From a checkpoint of a small mixture-of-experts model trained on Wikipedia.
Experts: 8 experts in each of 8 layers, 1 pick a token.
Below are experts of layer 3 (counted from 0) of a mixture-of-experts language model. Rows are named router (the router's row for the expert), down (a neuron's output weights, with its number) and show model dimensions 128-255. Each number is 500 + 50 x the weight over its row's rms, rounded and kept within 0 to 999. Numbers have three digits each.
Before each expert's rows: a language model's description of what the expert responds to. This comes from a sample of Wikipedia text that the model never trained on.

# expert 7
What it handles: Word-ending pieces and whole verbs or nouns before a preposition, such as used, released, reput-ation, formed, chosen, creation.
router:563538520547546598514539463581530390519413505626500501405489535473526482442537437514480408462486457500527516459486466466493472521500464483495577537452464492484546523443500522464578477506530545557537504552528437498473609600422501518447514426465511506486497452530498449500521507528536521474510419457474516397439489603465561488549471466474483530363429516509399450399533540574499551457577
down0:455521519376493521450526520407513369475542562423497456534504584477560495456561542444447483444512548483486474573492470463446446505535565424499468519544443484495538535565473545456483555493461531439524489406402489576612501469474563420541475537619442437492507531508505497497506504458589480464492440531553512468555546468405487539560479488532478513432477508531479542381486397499482543534513
down1:452506427514495459548516559507434499455509530458561508483514445557511581447517493517502435529415393467581494538570489598527461517514511460469488525459498482539395538574545504501481526577496535495504509462559499526414578523350514497504423561496607527444504400439510438469505547420512434505522524442438457455477576542420526520398559528419501523472530505438525441446560420512474429512457
down2:561585526378532511458517463534552422484552470473507544525520486505465519498516480532507519539447524447510470406551429491524563478593537531477598507497463479569509509518446494523504561502456626529477542514475493586452468528503481507457437523488515359489492465490435519546475610454486615548398466368456559558504434465516484518559517519556542521464546500472530501470461479463567653448453
down3:474426507523490501505577515505497549487489482537615444483426419558520532477533410598492468505613450499549556492461428525488502479535517382519516449475514498567528469561514476545493475407462518520420417435462499498503497536500509528507502521434539609565572515440504579560379572431452461439508477553443545464489502516543464538481462440512466406424571473432496475539451505556508514464669
down4:500472457554538375486505397530540462531541433463490518473517438484481537472535475465548511487544517540522485415455525467493514530519493451554347511409490536506535477523535553469477505494555487426573515484462503526479565486626517482459509482508486461450467529459484394513501457610575627555437473478526544496463501526558454489403540390439557493469402526536483437588552452474489448492413
down5:551546428638502542437553441477433496561459520472420544522505465461423495436563492535527442454473395492480547547492530489477504493524490513502470462561469524542456533610598590452466480535472462515462487658500604485478490547476475452560546452494474503437524510531548536590481517472573432512489525491593511465601535545505529513428515484570535547493473446383465541519416485482536551556537
down6:491459498454425491408406502575447543438450441501557442558585482504504568496516473546527391509508538438500512474527469362483561460463488505445432555542482505422528467510520491534530442527436551531506499557534530632467484489491544439519532493438476538521470547543456539526476562555513506451571478472454455548579477526504428506586595461476468474448577408507543520453467555567435527526536
down7:583482634509478463492499538495514478436547512513396485461494545408507361375475482500486439454571554524433429445475519490481536568542516543580490477583524511556529488535519630547435523478495581563421516548508499457542517640526485504562478491524488492483444542524495517518572385383552461554500583458525436436467494489514537489493489419528480454494472563563489460488566512524457562501493
down8:529507475554410473508607481424451473503549453561519507462512457490505446530514468417491431492451599515458486518525464496510453553486498421492489430536457436410474407431401552604513467595450532530450486526469574481449461468479425566487517500484519438536416436459436535491539504456519525450444388572494490453579524440443535510478627480547506425477444475533512510529521473479472510543576
down9:443438585509444429539501517524528571520414474439508553467493544574449483471595474605532530456508539589513542537516556451447543497502510523532530455548452555531548586472490529454454428502530456472567576418521506507541571547440494554431505568438400431519531573390529587490468581486462476486442580529567438469595491489475432571486511460547468436470471447445582505622425458506479430563501
down10:532553552571445505333528504445495371406411474492539484495519525559496454556480390477510490492450496422468453439463470554418512413575432462531512488511508566514430588562484475550466432485508447556450472516505453535491468532446469511496520449523484506494561472520459470592566447482389532488463593551550539444531478442496458415493541403484603581578428544486529530549529529533449479438544
down11:461434505420497477440616483522490606557478474494494532570483477530464560552455414450495528574570538532499478527570544514494524438570497576614492536498564564507479491548411505505422527583481417470437514537493533493539475546619449542479526523496378599468516501455486477460476395485542548538526566502489444533512478535522567516550530475441564467577590507479482515507504555531407504516518
down12:626490438524518504513423564514479465592509497572564514396428542414472510516543458542391596472490555562536553515613554489463561593510527500519448490460497462533558470488468666476540498500526518413447487487565510543479596525509542535531495526562463531469571475516424480547512384484545443468528510533507518545438405557435487561472528508526474469516502611521560391491460529443510425456424
down13:571502520575543565454430437528516540530458398498468417482545540463515384550528450533473425593555462528582473525492443509569414527457502435477502537496417418495470548519461468466508485566528505527483478474490468556419474591501469472524536413470531511421443499583539483466468499500550581533558488489445458567553485475563480607528416540470494410513554486489484446549525505479513422485523
down14:499438525493419488531466472451397404476422511519467478615556497449547525444465547449556486520490518391535560533465494485532504472441515479500468444521381565550500438452447460472520385472517556572429434502400576490625508470410562473518477507405520561553413448508506457527523411486517542567489477509530634432451499489529488544489604513442492520421440541588427512529522460445559501644545
down15:532429501485386589556491522509490486524415509601541506518446498490501507487504559457463490490487474533443467521393441484492528486568491525427587397569491528418510500455495494580524605437501514462552467498494433501531483549490538444458558544557522565492512471491564539505427488486611542559515474465553460530524529552552431541478633562539472426423407423435522604510552634523505504566552

# expert 1
What it handles: Number tokens followed by a space, mostly in pipe tables, scores, dates and route lists, such as 12, 2264, 19.
router:486489472470496460525526443355506474548464520419526541498489476503542476480515496482495432486524418441493525489551468455528558470545427513607559524550477576500518582461551464505488488486468545531492512495455518506425464584379529616445479452580480525470560514470495515536498576400552395510516456549466551555595439488574459493497548490498476469455513431428438377448480551504507492460619
down0:550468436547465560470495425399444476603503567503461407491517489487407535400468539458513486466556424507547498519477519438524516570447455501553384519449426583529398561417512566535523477487518520513498430463506516529468490471525453441427523486473574490472446556516431552524491493445465444519505453572570449590441476532384562480486494497364422471512380444502613498509524542477580542505493
down1:536415569460449533506542517521531542526549553572468513542551424524523538561570588460502499553524479451509473543525508514499452423536522473424543469485524624515544523466573523491533536521368562506512401467499550512455476543382466362515491586491501434538512453516471502476554569546484485467506509558442591584397493477478419441676438511480490543490496454455533512541463477468434551443501
down2:534494448493488551550527478471475598524459534533429490478573464526487461464493469530540438589424473520551526588440450502501454526555508564472507576528513581476485460499534502428449494543498523469427520486407407483522437579486502539426479391475499476550556444471633505517473486563556516459536514473436505483467384463508521472517452461445510559529477544575535469594471357458469485532541
down3:542469533543505481583577440591426414500609490502473558551475463512489546510587551437411504512498412522495581446490459486484542434477500444469534472568362464468413558481546561507502481494428547415466444491551490444520405471449540526510574469447558558576498531391580473543531554470440506469451474472519558438501413581471452480545444495470547459423564495485462504438547511476465573479468
down4:474481543512447531509471560525526552429535498431426596459520542429514462531460605480519494451495520440536450554504520455515480478476528560492438470541528482549518496476448505433518522521467535506508424515481475501529474457456399532481428512459440508557557562499470502485558538457549524468536518546418493536441548518514543511515518554414395519488536483449520557487380577512470449514507
down5:367484415528607491470567504523478555511493643493494578474475448515561510531516470569391439510536463497619582563480587502493510458460646454527529510591468465428517549465507588412420537575542501478515525529516530486536560469542531488493450468451444573450507531495471598477598426536456560525614538469544410448441373443567556425475438551465510555509501463479504465435511505561406463494443
down6:468447540517472447354507484488434419460447474454538572474482499394557459498580530522421515507538519536531483563479557530474468549483558537482467472501515416553546533491602563530497494444448475444464429491520476469484534459463586510506531416509484508543409472513486530437527485498490550459503540498544477430529529471479491509520486386467432509529449460502531526536506387394449445561391
down7:481481500370551468483539519463522454523479485415506490456491524514509499607505493524413548443478481558479439530526443466511538460417489506551524548436446537551512547469421512522506589440444594506608454441430503411621511480469578501514447455517558529533459507537482586595440407418500431442480512472529470486549438498589488482444431616483443500497515531494516497533514387535453516568518
down8:498598610493524492435499513578431446482491586561561515540522540491534501514480617512525448529333534412503535494459576450531537507500511504420533579560469621518537384441550604555442512455482506519493449481485534536440498509457471464497550411541574487475434494466441527547451486434414567506514534428484507522491532568477454530470609467484482503481495504444561503526509493423570577436594
down9:464462486502501486492545599448543473459506590514455512571486445475415557546479572496522521571444451451538495516453486491505539482494519558435561547482540540556513526485572556461489577491480482497496567452474515460566411475468555459538501453527558377484538520510416537516481473451479502557472541477613482442474470598495429523511499497482495443546593488444518522552436461549504492551428
down10:500585464436550450506519435464556563582584460441456539534473455492453537464507544468540473496559424455511545520531471576448606476418507553560525501511384635537480539531469414545567485516396475519557593614509444582535465514545508506464507502527454521506457496459540473549547493520508480540466494537394478620494467481438425495544550457440462490415480467513556460513513387588497468459479
down11:503537560406530438484382480555383476487507529477481573603475490489518476424485469515432529523536502481564488502488500473503521526563500500477451438554507474531524520485506460486590443446428578475464468502496431482583560570435540477435452485512482452546489450476508527457504477513535473519537508539517440504454467497346464513462404519454445501550465483573502416554501472465535475484555
down12:501497491444512553505507574467491608447510491468495434513525441573488444507486572605549530557518471529501504547509416468616406474491468468565627443433504532497484489485484402472469446514551553405360457506513471493464464562500507481479444474517410518506471471556515427478465469470389521507554549456663618523541486460434480475491521530562530536535484481513552425616493511449499512405458
down13:414408543533506471528503458550497413441454580436504574574493603581594574500556500432488436519644577426540490552553571472511505552490487535515548568511607433558512583635546574529545369379438514568500474506514398471491582453515516467452456473608459514478399533530547510504532507541481551426497568514570483488463461537518539621561480539474482466415514535499484467460540472507516522543446
down14:524411464462433649560571535448525492584571527492429509430467390555407479507575508506557546478491543445519473464493504462437509544408485495467620439537493607483508626538441487498456503376541503450495520484541525442511559456486522496476491510523506423483481552537473438546447519504542464505404468532521517487477509477479456541534474464530439458593418523510520451539502484548522510573567
down15:577364511517573539472537467441432531537504523543530534511495487542471444678554492508477484490577435496511574483595509505497576474480478536413438519548456444448500477511483580533489471477420558414441462513592531528485443506489504484438612498585535511543466462445497530491363512496508628421430445541498361569624434613510453452501520483446493482579481443526509511569642478488527503548565

# expert 5
What it handles: Single letters and short pieces inside foreign personal or place names and codes in tables, such as Tâ-r-goviște, S-j-öström, Mc, San.
router:487484460441484589566524456419473493491515507512466516532574552507537496501543449498445477459493437457516539533517563491509496481473587505526523477531457525403464569528463426526495457493514540478440574516502444580505644515465476419441460475553465504468421606501512546545526547505469509565446542472515419512510521503459406517534536494543557534466594415439419546468458541513454567506500
down0:546540489396478495547581443527600513495522508473478457524447553478519450607549536435455451556468502510567513486442529502457453546578495454506477534546430516445437495454518506498526517555544571467570555475571463576484427531510503586607513463509449447529475510470472499559437457463544580486527581425582515533547524448382561483563553496494494563495453585500535481502550457505514490580469
down1:559543473561503436530573563509507453504442481481502503480485516502412449464519487490508553470460541472489465553465564596391501543506390469484481465464487497465493467525516484514498547447507503463454461543542525524499496465510484460628554473515482512506519389486522410471472423484448475546522507418527510481567445625486437510567473450559500566524477531493452531565394494563515562431496
down2:462504535478519434547499521573506545562468565410594423517556404524474605472451537455393419477471535505552564419518461451512476427521600472496541428440488555495387537554489548434490424506559504508567494545519447479490475427412497494488468422437437479496440487599593489472474555445465549444485555482417490566546498404459403526439468541598506564519495488598404484550548511620495515512487
down3:562493467548532438483573510540443523588532530611468448466572572525527464568516557461507467572585553532485502522463576438446501496540427515471534461553516602482533487486456472490475464572504588539489532492613384507611492487509551434524488475584534466473537495432459374531514514498407561516491562506442488496540455425514478586470488514518481502456539467495472532487483417535446467432467
down4:497495495509495443537498500476529542579472469445531494502500448551453539590496437500648568519495505466503464495532523449463447446546524537444365474566476551463525462551530453497631574565507494458510552501525485482522535492497578425539477447519440460543450488397459549404565532475471468484507580423499549474379459427531545520572534423423572574517512460482525397474509545427494466441546
down5:591426502475445451477436548511475600490585515531568527485475477482479460505542480471500522462516441490400487482518476470583432504449401438561521436461459457457484515540522545448564526496535507483382536543540527549501603472419533513500511507467512481424553416504460471450511453420520501587466470503521554561529495559564460454536512512558526438517557470445513481543494486470502485481485
down6:498489594491454524484526432468511547532447470624436545599500494454581541580412432450496472455478489483412488522498552484549561571497450539527565429493506453465398507536494472478548574491603476468481555538479477428470527557484453520560502581511502455537462515630482452473500485501427437495531494512479438425548581430458497466570526509616495481540544518471490427564513410424498482598482
down7:479521448474370482462443462423525457562499548566505548493346487533583499448528511500473455531512533529453599486375474495510380485518324503518481548449547480525513617384490532493523497485472499495430539387522403545535460458543615514549495527484477495532502535532443516431574518417427455507561476508538492396397497490482596436491541562454506462538402525526482554424596471521460519472489
down8:536525434585529501497373530449463453445566558461523440474504530481437386501494480550484377462540532490483467487426513475508460438482517524431498515561361489444515581507503471489536439472404478467525547430460473499511546494571610446470572477503475484527613508425555572415519429478460483472628462425438549489467484455482481393497501481489502382553583562508489565512421532525604469534483
down9:552580450502476464469534432586537514495491436582580497486487612508540451415467490541555464496591452485458580440454518499494507539511435575447510561567558577551414495544376514528568507612551493543512454469467535495456575463494567509521477550443526496621494537592404429478554485481479467500515546462528571601563494513523509549430538510536530449536482467498483486518501583476434601452471
down10:428548475493541496648535524532478534550534524502456559464504496504454367461501461378427580574471534456550509444550509569522540573515460607490466523484451496512527474456531491463489465422479478520506526516465545415517488499541489456511423417515558594556452520448595450578531525488522503436469519486494495557457545573456481504512503501451455452623490492514513508435459548517493447521457
down11:568356514584505540493485518549478491519478491573540492476521529573423495477546501586504464499519527548506571470507546507398471580489464526546468470547545452456453498465477536511381437621537562501537404524447428572573427467593431432502471503561439429438465521611499585531462508537488525493495509540443540521508445627555525527412445540511557567559473486552439503513599466501538570493486
down12:446498537462557497480509527578529491500460525529464453500582521413516527536466571553453433508455517455476463488506508508666453519527501470476477484445575523520440488514539478544480459588579428558584519400619502492511487498414472511430503646603518467547550535428579523611411486492559599492510435446449570452556526471479440521496481537532450529504522453529480470535545519514533569500450
down13:472499506475478508475552508426518450532523438425595581490546586556408506521496533547574519438528488581508484423461538467529511442588426499564460520406558446488479481486455553530561570410523424454551503470519494526582426539420503400538502511525473511461511450512513484507471547520509538470436550525571477473502534520462472454583486505383524492525469483518467500475503510436475552622472
down14:562481465499506517484433595522550445463534484582515524570451522491436501489451480563557464439496556547480461450536519462467451432463404556392518652529499478560473535470528503464467489514485523590555420458499418489609470546528472520492508531453585424424484407530612485464520461475533546494513395494455389546357460533414472479509454487514563498448477531468424500499497561537530532442425
down15:454414519576507561439402550575543538461474534473506459475517499632487511465506452524446501537505492506530522478510442517347467520420458520474516427467497504563434525494537463554532547479447542579445423478504472505506470518482516568486516469483515491536538487451494551579496550391454443510447480473529457567557496513429445499467464388413460545502510478559562539525476432502560447471434